Experts of a small language model.
Size: width 96, vocabulary 8192, 62M parameters.
Experts: 352 tanh GELU neurons an expert, 1 pick a token.
Training: a variant of SOAP for the experts, 4652 steps.
Below are experts of layer 8 (counted from 0) of a mixture-of-experts language model. Rows are named router (the router's row for the expert), up (a neuron's input weights, with its number), down (a neuron's output weights, with its number) and show model dimensions 0-95. Each number is 200 + 30 x the weight over its row's rms, rounded and kept within 0 to 999.
Before each expert's rows: a language model's description of what the expert responds to; "gets" lists some tokens that make up at least twice as much of what it gets as of all text. This comes from a sample of Wikipedia text that the model never trained on. Tokens count by the router's weight.

# expert 19
Inner word pieces like cess in unsuccessful and unnecessary, plus line breaks, opening parentheses and prepositions like in, at, during.
gets: "\n", " (", " in", "cess", "uc", " and"
router,173,258,240,250,166,249,252,192,220,182,242,203,196,213,205,187,142,180,208,139,177,149,176,242,160,232,175,165,252,227,165,226,182,171,226,232,210,169,255,163,190,176,185,217,216,222,162,193,205,192,216,220,227,225,173,160,205,229,187,272,227,178,208,197,161,216,166,170,171,197,216,161,171,171,200,224,223,175,206,251,236,196,240,195,218,210,226,170,163,221,220,199,209,158,224,220
up1,190,160,205,137,189,211,212,167,209,207,218,179,260,150,158,115,187,161,237,181,200,204,212,189,201,241,209,167,202,224,275,209,226,183,161,169,220,226,221,170,212,224,167,258,198,212,236,180,156,214,202,229,183,204,219,212,209,172,226,129,172,230,211,218,208,241,170,225,212,202,236,189,183,169,239,173,128,134,212,202,221,197,202,211,214,211,235,196,193,180,196,223,211,250,213,235
down1,240,202,143,246,224,125,190,213,224,251,198,176,193,167,207,207,205,169,184,189,231,211,139,138,178,209,229,216,224,149,207,217,190,204,255,190,213,152,193,232,179,180,250,183,179,155,157,162,190,195,161,132,152,214,150,190,203,242,228,209,244,237,153,209,235,219,189,193,153,197,233,184,191,213,223,234,198,197,211,239,175,209,200,211,222,242,237,197,201,176,195,154,212,174,193,187
up2,225,260,175,154,236,193,255,217,199,202,259,233,267,185,185,177,207,217,143,190,198,191,251,199,190,174,233,263,195,239,178,180,228,223,206,172,225,199,143,196,138,241,188,222,187,187,221,215,178,149,214,224,224,203,191,172,232,203,247,171,243,181,190,185,206,208,214,190,231,203,165,216,183,184,177,273,213,207,196,140,204,211,211,170,198,244,203,247,240,222,157,215,249,206,198,203
down2,173,199,206,157,178,226,177,184,187,218,243,183,251,193,169,216,126,200,173,174,182,231,176,177,239,188,143,194,199,223,170,265,186,194,231,183,158,207,228,166,213,221,184,214,217,167,203,233,243,235,220,167,209,152,209,200,234,166,232,180,227,167,234,201,174,208,218,174,245,189,188,207,189,171,197,206,203,285,177,210,195,187,134,217,163,141,237,152,181,178,214,196,165,145,231,222
up3,234,178,245,172,199,194,194,171,214,224,189,174,197,225,190,187,225,152,190,194,184,194,206,225,172,216,187,237,160,197,216,161,219,202,185,228,205,218,219,251,241,168,261,167,226,277,171,141,220,168,184,166,203,172,197,162,180,221,222,203,234,223,232,163,224,261,224,245,184,240,221,226,190,167,185,219,216,198,227,188,190,160,167,244,199,232,181,259,170,220,189,107,224,203,226,239
down3,211,171,199,194,244,252,169,220,235,174,272,177,175,165,182,197,191,214,173,166,189,203,219,179,182,197,259,176,210,207,199,185,186,237,200,186,169,148,178,184,171,160,158,224,189,164,223,209,165,156,242,214,195,240,246,178,161,211,230,254,170,206,190,164,136,198,196,164,267,188,199,202,196,167,220,169,142,183,182,184,233,187,197,162,223,161,208,192,157,181,146,231,247,219,178,179
up4,150,156,185,181,217,242,179,209,197,246,203,260,147,174,194,196,210,190,232,195,217,214,239,269,219,170,200,112,224,209,233,253,215,210,173,211,228,183,207,164,174,216,209,209,199,183,188,175,237,239,218,184,194,176,217,230,187,224,216,139,180,207,225,221,186,205,195,195,223,196,183,204,210,196,206,233,218,161,129,140,246,182,178,175,180,238,227,147,169,216,155,176,254,178,176,231
down4,233,189,177,157,207,190,154,190,203,102,210,203,225,229,191,176,197,170,212,219,235,243,173,194,202,199,184,218,218,137,190,234,199,212,242,210,193,256,150,208,193,233,223,256,195,204,238,239,163,240,190,186,171,243,199,225,204,225,183,168,194,205,202,213,215,173,215,202,168,177,162,168,179,152,214,179,186,236,221,210,226,153,222,214,233,211,202,281,220,162,271,174,209,230,171,158
up5,220,198,185,219,179,153,164,230,192,210,163,217,131,187,164,233,221,170,190,170,209,175,143,171,175,230,183,167,202,231,161,184,190,162,182,168,225,194,163,204,173,197,223,137,196,239,170,218,197,225,214,194,218,196,215,190,209,208,165,195,186,176,262,234,231,184,185,184,201,198,173,176,160,183,178,186,219,154,264,170,249,180,183,233,184,241,237,179,152,217,194,157,236,128,183,131
down5,232,144,239,213,222,249,175,205,176,153,213,220,217,201,182,176,185,245,168,253,228,165,254,191,167,194,151,229,185,193,175,159,162,209,156,180,161,181,200,190,134,169,192,231,179,148,178,206,227,177,173,190,201,198,182,212,194,156,198,196,184,225,167,167,228,171,201,184,202,214,195,185,193,257,197,176,179,205,166,174,234,205,201,244,223,143,214,179,241,163,186,217,171,279,143,228
up6,221,164,190,207,154,195,183,225,228,172,194,197,175,151,179,130,159,171,156,208,167,198,208,188,293,181,266,207,204,175,200,136,150,173,193,156,183,193,219,192,207,165,179,229,218,136,194,217,219,188,187,198,150,175,203,186,197,242,188,255,216,183,193,207,216,183,164,170,170,219,192,212,175,146,201,215,193,206,229,246,212,152,187,175,238,244,179,204,212,169,188,130,192,213,210,209
down6,151,208,165,212,209,171,229,227,214,227,200,218,214,184,239,199,222,202,212,193,247,152,247,185,207,164,260,241,215,202,218,187,245,183,168,158,199,225,210,150,191,169,192,155,193,210,171,267,197,189,214,201,252,211,199,177,260,236,219,233,209,186,228,219,231,199,158,176,138,233,281,177,179,228,223,183,200,218,235,211,238,152,198,207,204,190,233,199,238,165,163,192,244,163,249,203
up7,131,166,176,189,161,193,196,234,147,160,177,229,179,218,157,174,216,162,204,203,194,195,191,211,152,135,173,216,171,214,170,204,203,207,147,193,189,135,157,227,191,179,195,176,217,122,194,165,198,217,228,232,188,175,148,241,175,175,175,199,191,157,223,213,215,156,224,171,224,194,193,237,181,134,165,206,200,192,219,203,240,188,219,123,208,212,200,190,215,201,196,216,178,149,165,167
down7,184,192,208,179,175,193,155,157,213,134,177,191,201,230,192,171,230,247,195,232,234,169,237,210,200,231,179,181,198,191,194,231,203,155,155,179,237,229,204,167,239,211,194,148,107,204,120,166,223,207,199,210,199,199,274,170,236,207,207,211,168,196,189,182,249,192,232,198,140,262,208,186,188,228,227,181,193,238,222,220,205,179,176,188,192,156,188,230,159,210,209,182,168,239,214,215
up8,177,227,193,167,212,198,197,224,127,193,200,206,211,197,227,175,183,219,116,234,179,198,208,183,204,186,265,232,205,172,175,184,253,203,169,145,155,186,149,210,206,205,180,193,245,199,194,166,243,176,267,231,185,202,191,216,166,202,142,191,216,173,179,168,194,210,190,197,185,201,232,126,193,193,197,219,201,240,159,187,152,205,213,190,288,227,168,226,170,195,208,160,222,186,232,178
down8,203,242,183,180,234,205,223,223,228,239,229,180,241,193,234,164,224,164,160,143,170,217,186,256,231,239,168,233,195,239,244,157,188,152,151,168,175,195,284,177,212,201,156,198,209,198,200,160,209,130,170,241,183,168,205,186,211,145,172,263,188,174,206,192,184,210,219,188,184,204,135,202,192,202,186,187,193,217,175,243,184,183,161,157,217,189,205,189,235,196,236,200,203,189,228,183
up9,194,155,188,180,144,223,213,231,153,221,147,188,149,176,210,214,201,175,163,167,211,170,176,175,169,227,229,204,191,228,235,172,158,179,182,197,150,137,213,216,160,185,132,229,172,220,209,233,210,214,204,244,239,190,185,246,220,159,162,144,163,226,223,177,242,212,179,194,228,175,198,166,202,155,216,249,184,195,225,199,234,183,188,199,189,193,211,238,242,202,200,196,151,262,220,244
down9,197,168,243,221,181,128,190,152,182,171,167,191,191,237,176,168,191,215,157,207,226,169,197,227,227,147,211,236,207,187,185,182,197,184,188,181,228,159,138,172,196,190,221,153,150,220,197,154,252,176,213,134,169,184,223,210,199,170,198,252,204,196,179,200,174,200,210,206,141,192,192,201,193,245,121,207,196,204,155,182,149,275,231,196,214,184,178,156,163,197,218,173,206,215,183,202
up10,231,258,216,177,164,251,168,206,209,104,195,232,193,164,250,227,216,199,168,233,184,180,192,230,221,160,186,252,161,205,251,167,149,158,219,195,201,214,217,201,231,197,233,195,169,208,160,213,204,192,167,192,192,218,227,190,190,179,206,171,173,168,178,190,183,179,201,151,253,168,191,246,176,222,156,213,226,168,234,203,174,141,167,232,227,215,173,199,214,211,246,173,164,151,188,228
down10,182,203,175,188,190,165,213,185,187,221,200,191,190,201,170,212,176,189,189,163,181,213,219,150,233,245,213,218,142,181,122,191,196,247,163,171,223,174,219,190,165,233,167,214,155,178,225,159,240,169,234,174,238,163,217,194,203,169,168,172,160,166,186,185,145,184,146,214,142,131,181,182,200,206,156,166,199,208,212,186,190,146,155,206,191,216,193,193,212,147,153,233,188,172,171,155
up11,189,178,254,186,201,216,250,201,244,145,228,180,208,216,233,188,199,159,215,201,188,198,264,206,182,200,159,202,155,187,205,186,172,222,208,227,142,153,182,244,118,177,192,149,153,165,241,245,222,215,184,203,244,200,237,197,200,220,193,162,252,191,203,250,221,214,193,218,235,168,171,170,249,174,262,202,202,183,212,177,218,212,163,187,170,189,172,204,190,226,210,149,145,194,192,199
down11,174,204,215,203,190,171,182,196,177,222,174,220,187,253,152,174,189,251,212,204,208,237,152,206,181,189,250,180,189,156,153,190,202,201,212,192,195,172,146,156,251,241,177,215,185,255,187,223,257,217,181,192,157,216,231,182,218,197,225,180,236,179,214,168,223,208,201,211,257,240,153,229,131,168,206,236,236,224,202,190,183,180,240,231,154,193,244,179,179,232,145,235,251,201,234,214

# expert 58
Final pieces of verbs and adjectives completing a word, such as ed, ing, ated, ful, ized in dismissed, designated, revered.
gets: "ed", "ing", "d", "ted", "nt", "ated"
router,199,270,217,194,211,237,213,191,245,179,243,179,192,189,208,192,156,210,221,125,193,169,171,217,171,218,214,178,214,223,235,262,173,175,236,185,260,138,203,168,184,203,176,221,172,244,173,208,179,159,211,186,247,220,197,134,239,210,204,254,236,146,207,199,166,194,161,168,196,197,219,174,132,201,192,198,260,208,178,210,231,217,242,181,211,190,200,159,170,189,214,196,189,185,199,163
up0,218,227,200,223,177,221,218,231,233,212,231,272,183,171,257,184,213,173,176,186,202,218,140,214,203,252,205,176,211,200,210,180,220,196,189,234,196,224,208,239,219,163,221,208,216,183,239,264,159,208,243,232,221,194,211,180,216,206,181,176,155,198,154,201,191,225,180,194,226,248,114,264,229,264,236,181,205,171,167,245,199,219,231,226,186,250,197,210,251,216,147,188,189,219,192,194
down0,172,186,212,190,168,208,207,228,192,196,174,218,193,172,169,169,191,197,203,164,208,237,230,212,251,241,205,172,204,174,266,204,247,186,188,179,223,163,175,172,163,232,188,226,219,188,245,192,198,168,199,140,165,201,200,240,228,184,207,217,195,209,192,240,229,274,225,186,220,203,255,140,177,167,151,213,217,147,145,184,201,196,156,190,225,181,141,252,156,172,224,158,222,204,226,250
up1,189,237,251,208,117,207,177,221,172,221,196,237,204,234,187,219,196,241,217,207,215,222,196,227,267,245,192,210,193,187,155,239,233,255,228,180,172,212,185,194,236,220,213,169,216,217,177,223,200,203,187,214,217,223,192,221,201,176,170,243,219,184,260,231,200,187,186,216,207,185,261,265,233,157,170,216,182,173,207,208,262,146,163,146,182,163,233,144,242,199,175,204,214,198,237,193
down1,157,238,192,172,199,150,155,204,228,165,222,170,214,223,163,214,235,235,179,211,229,250,229,190,218,226,169,211,174,249,143,212,216,195,213,184,216,161,137,164,170,151,189,233,221,252,170,218,175,145,183,238,223,197,184,196,207,206,211,191,218,221,242,230,197,184,177,215,175,205,236,202,154,185,226,218,188,238,164,184,219,135,193,137,178,175,224,186,132,222,202,182,242,178,178,165
up2,160,187,200,256,229,219,210,179,220,164,230,173,222,207,157,192,191,211,210,170,162,206,250,160,186,180,171,178,168,187,227,224,241,197,237,160,224,213,195,256,256,166,215,259,193,188,203,180,183,166,235,234,210,201,203,220,235,193,255,243,217,159,203,143,191,247,230,184,237,228,245,231,249,226,235,218,183,232,219,193,205,160,201,199,163,258,211,242,169,199,224,163,216,188,236,244
down2,183,226,193,220,208,165,253,221,237,167,193,191,214,216,129,165,184,211,142,206,208,188,216,215,198,135,235,239,157,244,235,192,207,171,172,179,209,234,194,174,210,247,183,214,186,225,244,233,234,225,173,239,242,182,185,218,208,161,210,235,210,192,241,185,153,188,191,163,152,159,189,211,230,192,244,180,232,165,200,144,179,151,162,170,230,208,248,185,169,241,186,188,155,202,159,208
up3,190,185,216,188,119,175,241,154,179,217,186,212,180,180,161,157,199,206,156,207,248,171,183,211,186,149,240,211,215,249,179,257,165,179,209,220,229,154,181,217,204,191,144,189,234,224,179,180,187,172,199,151,187,229,191,226,214,165,198,245,158,206,281,176,248,233,162,180,163,205,224,259,187,199,190,205,199,224,181,201,206,229,224,163,240,190,192,167,182,195,163,181,215,241,215,245
down3,182,204,177,189,134,223,156,171,167,180,185,160,203,181,242,215,198,202,184,176,272,234,161,195,218,123,202,202,199,190,186,201,202,206,190,199,211,196,236,217,181,218,253,261,162,218,174,192,185,185,232,199,213,135,199,188,186,225,169,161,230,201,230,205,193,178,175,267,194,227,231,191,240,270,200,211,210,262,185,199,256,168,184,220,237,200,248,205,164,205,169,242,155,200,200,163
up4,230,185,175,185,169,213,207,179,228,184,227,219,219,248,215,135,189,196,209,214,220,178,206,224,200,183,204,187,170,251,195,183,197,152,231,151,170,220,188,210,144,169,232,191,174,166,220,226,135,205,219,256,163,221,172,233,128,217,244,191,279,216,210,210,219,170,240,190,148,205,195,222,175,227,149,239,223,200,227,191,247,231,197,247,234,251,196,193,184,147,208,207,180,219,205,204
down4,239,226,194,209,184,219,165,228,213,246,214,210,206,279,236,224,211,222,192,231,217,184,228,165,147,189,156,136,215,147,170,243,175,194,256,163,196,225,240,218,201,195,205,199,185,182,163,131,235,185,197,212,189,214,200,170,153,185,199,173,238,204,210,150,199,179,192,199,199,226,162,181,163,240,233,226,170,199,241,271,152,216,215,213,256,189,232,235,168,197,201,218,223,175,196,231
up5,155,185,182,193,166,180,152,210,192,187,206,180,147,173,205,205,184,181,205,161,229,171,203,218,245,179,200,230,185,198,168,263,232,208,268,219,247,160,203,173,206,126,207,213,174,227,197,158,221,192,163,246,210,224,187,184,202,253,226,188,208,226,208,211,164,192,161,234,271,231,201,226,172,157,213,202,172,171,154,239,185,198,234,235,242,194,245,189,150,148,204,219,200,167,216,238
down5,225,261,218,201,204,224,192,177,168,212,223,209,210,208,217,251,220,183,165,204,215,201,161,182,248,217,146,202,181,241,187,145,219,170,253,223,144,249,235,197,229,191,211,199,207,208,148,241,220,210,183,121,223,198,228,171,191,236,204,219,240,223,213,172,195,247,124,133,185,143,197,215,225,214,211,205,190,228,209,194,185,233,195,149,191,222,158,215,248,210,212,169,167,180,210,184
up6,177,233,224,203,193,248,252,217,186,227,199,250,225,205,230,195,163,203,191,222,246,184,255,189,199,173,178,253,221,181,231,199,248,207,127,227,165,210,184,222,162,207,174,197,164,136,229,145,173,189,229,175,144,183,157,207,225,198,206,212,189,196,201,183,205,192,210,141,193,247,220,209,228,205,166,203,248,214,227,220,244,152,157,179,240,183,239,242,164,196,178,237,204,246,188,224
down6,227,229,202,199,218,174,185,223,189,195,207,193,181,229,208,209,178,142,225,162,160,182,153,205,225,233,199,176,126,176,182,168,178,173,224,193,164,208,244,184,161,163,224,204,253,165,177,227,232,217,224,226,173,206,204,163,206,180,152,260,205,187,162,187,261,137,173,210,187,213,213,208,168,160,233,265,171,212,266,188,219,239,192,186,151,190,172,180,187,212,162,196,148,168,222,223
up7,202,218,249,199,192,198,218,216,180,232,215,268,182,182,200,232,245,195,200,207,166,258,187,197,219,232,230,185,195,234,190,170,222,222,231,197,196,251,150,281,191,226,204,256,216,168,170,207,176,237,220,192,234,204,229,200,225,216,166,213,213,206,249,194,182,220,149,213,225,163,275,212,215,181,175,191,239,253,205,278,183,149,188,207,197,216,188,203,227,218,216,262,223,188,224,240
down7,257,158,201,215,223,155,212,190,199,197,265,162,200,198,199,133,201,242,206,167,164,156,211,173,178,216,196,206,189,232,201,250,220,199,255,199,260,263,240,173,203,172,240,200,188,277,194,172,166,188,171,196,189,227,234,198,194,147,228,204,214,201,147,205,142,239,240,202,208,138,190,234,211,188,211,209,234,187,223,198,194,208,225,219,198,135,180,178,199,189,194,186,230,205,205,159
up8,254,219,187,177,153,215,213,170,171,228,197,175,213,195,161,205,206,213,196,155,162,189,184,186,193,244,156,200,192,209,163,246,175,196,213,189,147,136,234,151,192,179,241,232,187,176,208,238,187,225,210,229,246,210,160,196,221,215,205,214,228,197,254,259,191,218,130,183,231,245,186,171,161,193,189,224,191,206,168,210,173,152,163,209,268,198,211,172,142,188,204,215,251,163,193,241
down8,210,190,171,196,174,200,172,241,150,155,185,236,180,196,242,174,167,206,251,159,210,240,205,153,232,133,179,174,200,185,229,190,199,212,200,190,143,203,181,248,219,228,198,224,217,156,235,190,178,187,245,229,234,201,235,208,216,183,136,157,202,211,223,205,206,212,157,167,143,202,185,251,230,236,159,220,208,198,198,218,275,195,220,217,178,205,208,234,239,187,216,210,186,157,162,138
up9,186,217,226,232,205,200,251,173,165,154,163,225,150,200,201,156,170,208,167,171,150,193,239,214,226,205,144,191,212,216,213,215,229,159,216,215,219,205,243,222,208,190,220,196,190,259,176,239,169,175,176,164,205,258,201,205,190,171,214,242,193,144,275,257,214,238,206,232,222,161,228,221,230,204,201,180,208,184,222,166,252,224,201,164,189,242,196,253,203,152,155,202,187,179,249,194
down9,218,160,221,168,217,215,177,147,166,250,172,226,237,184,224,279,161,221,177,180,165,235,196,273,224,253,185,171,220,197,204,224,222,216,158,218,206,196,218,214,204,180,153,193,260,177,232,214,243,220,183,203,214,213,160,163,168,199,212,214,174,217,159,247,179,217,219,207,240,246,189,231,175,163,156,181,164,228,223,196,219,206,209,183,231,199,196,216,159,177,130,207,143,192,224,217
up10,209,238,195,236,179,204,198,210,202,143,194,208,204,184,229,164,206,182,217,243,235,227,244,208,187,219,180,199,153,216,234,192,247,152,236,172,222,172,222,261,234,224,246,310,206,167,211,195,204,190,176,232,177,218,188,243,231,171,188,238,212,160,201,180,252,212,179,201,193,166,211,184,211,217,285,182,197,190,209,239,177,195,198,195,195,259,221,270,178,223,237,189,212,197,202,204
down10,180,195,197,176,251,180,239,268,195,238,169,221,181,240,186,233,210,200,177,254,166,140,189,200,197,189,260,234,249,213,154,187,196,173,209,133,230,230,183,222,175,202,225,231,156,209,209,270,217,224,192,232,188,225,218,236,189,163,237,152,201,229,235,231,212,218,216,160,133,240,192,179,161,212,234,199,154,205,229,230,194,209,232,212,205,196,222,210,180,173,150,198,168,192,210,199

# expert 11
Content words on nature and environment such as fish, lake, garden, plus the verb occurs and function words like to, which.
gets: " to", " which", " the", " died", " he", " km"
router,174,259,240,251,167,250,253,194,221,184,243,204,197,214,206,188,143,182,209,140,179,150,177,243,161,233,176,166,253,228,167,227,183,172,227,233,211,170,257,164,191,178,186,218,217,223,163,194,206,193,217,221,228,226,174,161,207,231,189,273,228,179,209,198,162,217,167,171,172,198,217,162,173,172,201,225,224,176,208,252,237,198,241,196,220,211,227,171,165,223,221,201,210,159,226,220
up0,193,192,181,195,152,197,166,237,142,179,220,250,231,220,142,227,218,152,203,218,225,180,151,196,214,208,192,218,243,227,189,220,181,226,183,224,175,208,213,181,237,184,229,227,178,245,147,205,271,214,206,184,191,194,203,153,223,178,179,233,194,226,174,220,232,251,248,190,202,207,214,177,182,241,188,253,149,194,261,194,195,193,201,216,168,184,195,263,212,257,219,196,261,199,189,261
down0,183,171,182,172,229,182,216,228,235,201,226,223,114,219,245,248,176,193,196,177,224,179,271,224,249,156,202,238,199,236,188,233,230,227,192,239,202,191,196,209,197,228,149,200,228,208,227,273,199,192,253,196,220,219,217,209,225,244,198,225,206,202,249,192,193,226,170,265,213,193,237,210,245,261,213,148,224,209,205,158,178,198,205,201,204,203,173,192,175,165,197,223,172,236,213,260
up1,162,211,149,232,205,197,223,259,178,210,177,180,198,203,213,198,250,194,198,212,143,227,170,195,200,202,254,192,236,174,267,227,260,154,240,194,200,192,215,190,169,193,179,175,179,223,165,215,202,228,246,214,223,221,204,240,215,210,225,220,229,231,199,210,192,216,184,211,234,149,214,262,182,213,186,120,251,204,194,140,145,163,249,219,234,217,217,171,162,190,214,214,171,205,215,244
down1,217,147,212,242,192,187,199,194,146,233,206,204,199,179,195,208,181,212,222,205,190,216,253,151,187,214,189,165,176,189,214,206,166,190,168,114,153,210,194,196,198,164,217,239,187,221,176,193,187,235,222,230,203,166,174,180,179,189,166,163,188,161,189,244,216,212,197,234,164,262,197,199,150,187,198,182,223,218,185,252,206,207,165,197,132,189,166,223,211,199,181,140,240,127,159,127
up2,233,181,211,227,185,231,236,245,264,188,204,205,205,179,209,235,166,180,191,199,181,224,211,239,233,162,220,211,175,204,209,216,203,165,155,214,271,255,163,221,161,181,203,257,197,205,198,221,160,200,244,190,172,219,206,181,215,208,202,162,223,167,211,133,203,189,206,207,232,227,262,246,137,193,167,266,249,219,208,152,179,204,164,199,205,217,179,186,249,210,194,246,215,240,231,176
down2,252,235,216,203,204,271,239,183,242,200,148,164,193,182,189,201,244,206,209,207,248,160,249,214,223,224,185,170,271,203,296,190,214,190,260,181,219,206,210,181,219,167,226,182,156,162,202,186,185,204,210,211,193,153,176,219,157,259,205,224,226,224,159,204,178,161,174,201,185,196,213,259,200,222,220,205,182,215,258,193,245,179,180,163,179,225,196,226,203,239,209,215,200,175,206,184
up3,185,233,196,195,234,186,234,182,179,179,225,224,175,182,213,236,226,170,191,174,208,222,196,162,159,209,162,225,213,150,155,180,182,216,205,194,209,240,180,151,174,181,221,146,239,235,133,210,223,145,220,188,107,173,196,145,174,166,200,184,155,183,215,194,195,204,131,189,176,159,207,211,207,188,197,176,184,186,186,211,243,138,168,168,180,219,168,177,175,210,242,137,201,189,206,171
down3,208,199,178,181,166,179,199,181,215,196,200,129,190,247,260,150,159,208,169,211,172,208,201,271,189,177,162,210,213,178,189,230,226,233,198,236,156,259,209,175,179,253,242,213,163,195,227,194,184,252,185,200,207,184,222,203,184,169,255,197,214,198,199,173,181,235,247,238,150,166,171,159,221,179,205,170,205,162,184,220,265,182,230,154,184,162,159,211,196,195,197,195,246,240,219,231
up4,212,230,225,254,236,211,223,265,199,139,190,224,183,175,224,160,162,217,224,211,201,219,198,204,205,198,225,178,155,208,204,238,182,161,205,143,200,202,177,217,224,201,204,224,195,160,230,215,166,159,214,156,151,208,174,191,139,207,194,183,156,185,200,157,204,197,181,215,262,172,199,173,180,163,140,208,152,176,112,249,194,196,224,267,217,224,160,191,197,195,223,189,188,232,198,179
down4,156,174,172,147,200,195,164,185,208,187,174,180,238,183,179,194,183,195,233,205,189,219,237,143,159,219,220,196,233,185,220,196,225,160,232,158,200,196,159,184,204,238,154,189,128,188,140,157,196,184,182,176,202,147,171,181,210,191,178,153,201,218,178,205,248,212,228,203,148,145,243,193,253,194,193,235,174,197,199,190,213,161,211,163,175,220,247,203,169,215,256,223,228,150,148,233
up5,173,211,186,216,246,186,203,175,264,178,200,140,221,200,205,229,198,198,147,207,175,178,229,271,218,215,258,187,229,167,222,165,222,215,162,239,157,214,193,148,270,216,210,172,187,185,164,253,262,158,202,143,227,194,178,239,208,182,207,207,201,188,204,194,249,214,170,195,177,208,184,242,199,191,262,194,210,179,149,203,217,201,192,194,246,184,173,206,234,176,253,210,198,162,227,190
down5,217,209,264,190,149,190,163,209,186,199,202,139,192,227,147,173,189,207,206,228,156,225,180,183,196,161,176,168,164,183,144,206,208,174,210,245,239,211,193,217,156,240,154,165,219,235,249,192,198,228,159,158,226,230,187,263,133,235,175,176,185,196,165,196,165,219,220,145,216,187,215,163,178,184,169,204,182,183,171,268,240,187,172,233,208,196,177,185,213,239,233,217,176,196,202,181
up6,193,178,229,221,233,190,172,163,226,219,164,247,206,167,192,195,241,172,242,179,183,245,191,210,218,191,202,168,188,190,160,235,239,213,214,232,193,245,207,195,229,229,226,90,234,189,176,284,258,268,146,225,171,221,179,215,167,224,174,193,174,202,217,221,190,213,204,180,171,213,204,164,213,211,184,182,205,183,202,202,226,219,243,244,249,218,169,164,209,240,189,217,206,166,180,223
down6,201,233,206,265,201,175,198,243,240,168,225,223,225,212,167,210,218,226,189,274,218,189,215,223,182,186,195,136,205,237,170,220,199,163,225,185,205,209,273,230,215,221,191,237,245,181,199,212,134,197,171,208,229,244,226,255,255,204,224,180,174,203,203,220,222,205,208,211,180,199,179,222,201,164,268,256,208,173,215,149,198,202,211,228,181,243,199,221,141,222,246,247,186,174,218,197
up7,196,205,189,208,236,229,209,236,228,236,214,231,181,201,204,135,199,196,214,203,159,200,188,251,198,131,234,192,199,221,178,253,232,204,217,183,230,216,182,199,186,214,236,180,198,214,165,233,247,198,207,198,144,206,181,207,152,135,201,231,178,182,199,225,199,226,180,238,210,137,197,165,206,126,213,183,184,231,197,192,191,188,166,246,256,190,127,197,230,214,225,221,140,183,146,242
down7,210,195,189,164,192,190,163,165,190,219,198,197,221,166,164,155,137,237,195,206,273,205,219,156,191,197,168,169,206,236,216,209,180,203,184,180,190,199,166,183,223,185,150,194,215,182,180,158,148,190,260,184,238,176,219,242,246,226,189,172,213,228,225,194,212,246,235,200,184,164,162,194,195,193,233,238,184,275,170,225,200,180,187,229,135,256,184,222,158,249,215,177,223,238,242,228
up8,223,195,237,214,164,221,179,225,230,176,205,209,219,184,174,155,221,217,167,200,243,203,260,239,193,184,174,188,212,257,263,199,193,213,237,168,169,170,180,248,225,194,254,223,203,202,210,217,191,232,221,234,171,195,150,187,185,159,216,214,206,253,239,201,223,214,195,233,191,147,153,227,193,206,141,204,203,186,201,190,258,206,198,159,254,188,175,247,225,162,272,235,194,205,140,188
down8,166,247,159,172,174,191,185,197,176,229,215,167,219,162,183,220,193,244,204,235,189,197,151,211,234,191,210,201,168,166,197,189,171,186,203,218,203,167,177,188,206,233,157,179,233,148,183,162,281,164,211,217,147,247,203,173,212,246,228,189,216,171,212,148,208,156,234,182,164,172,198,222,210,210,189,147,208,263,179,228,203,172,148,161,182,196,271,196,187,206,232,186,251,238,236,203
up9,141,173,168,213,176,215,234,153,192,184,210,185,193,198,192,215,200,200,194,205,154,200,253,189,220,171,195,146,209,209,192,210,245,266,113,189,182,164,176,214,298,215,220,130,170,159,178,230,230,209,194,222,178,155,159,197,231,239,192,209,221,220,205,165,210,182,187,186,232,193,203,201,154,167,204,198,210,199,180,240,239,186,191,192,219,191,129,228,164,171,203,223,207,233,212,232
down9,225,234,176,165,143,230,174,231,221,142,177,211,205,208,175,178,189,179,201,229,218,264,163,175,158,208,175,162,170,184,196,229,199,160,217,218,224,210,200,168,156,203,140,203,235,160,206,191,155,222,211,180,190,247,188,167,174,185,132,164,151,159,219,216,195,209,196,181,191,163,221,215,214,169,172,238,209,189,147,191,158,199,167,241,178,164,251,209,198,230,239,269,186,211,233,223
up10,213,175,193,207,206,211,232,145,206,178,189,213,214,190,163,127,182,173,227,189,153,163,269,226,207,215,217,186,176,182,216,134,140,156,183,157,253,191,207,208,189,168,190,224,175,163,222,171,163,152,195,215,183,150,173,193,173,172,190,139,230,212,173,179,190,192,215,212,202,133,187,225,174,177,168,162,147,200,171,159,222,161,242,180,210,184,222,209,164,180,156,212,173,233,216,201
down10,252,185,214,275,229,173,200,232,171,205,218,234,233,207,169,283,200,208,222,200,227,250,195,182,230,190,226,196,216,164,263,199,238,195,208,240,225,201,211,230,228,186,193,187,165,204,185,221,237,199,162,234,256,208,191,180,215,214,168,210,186,171,164,222,221,202,242,190,199,196,211,211,134,178,217,188,201,221,182,241,206,254,181,155,212,203,248,247,204,275,234,222,207,271,191,195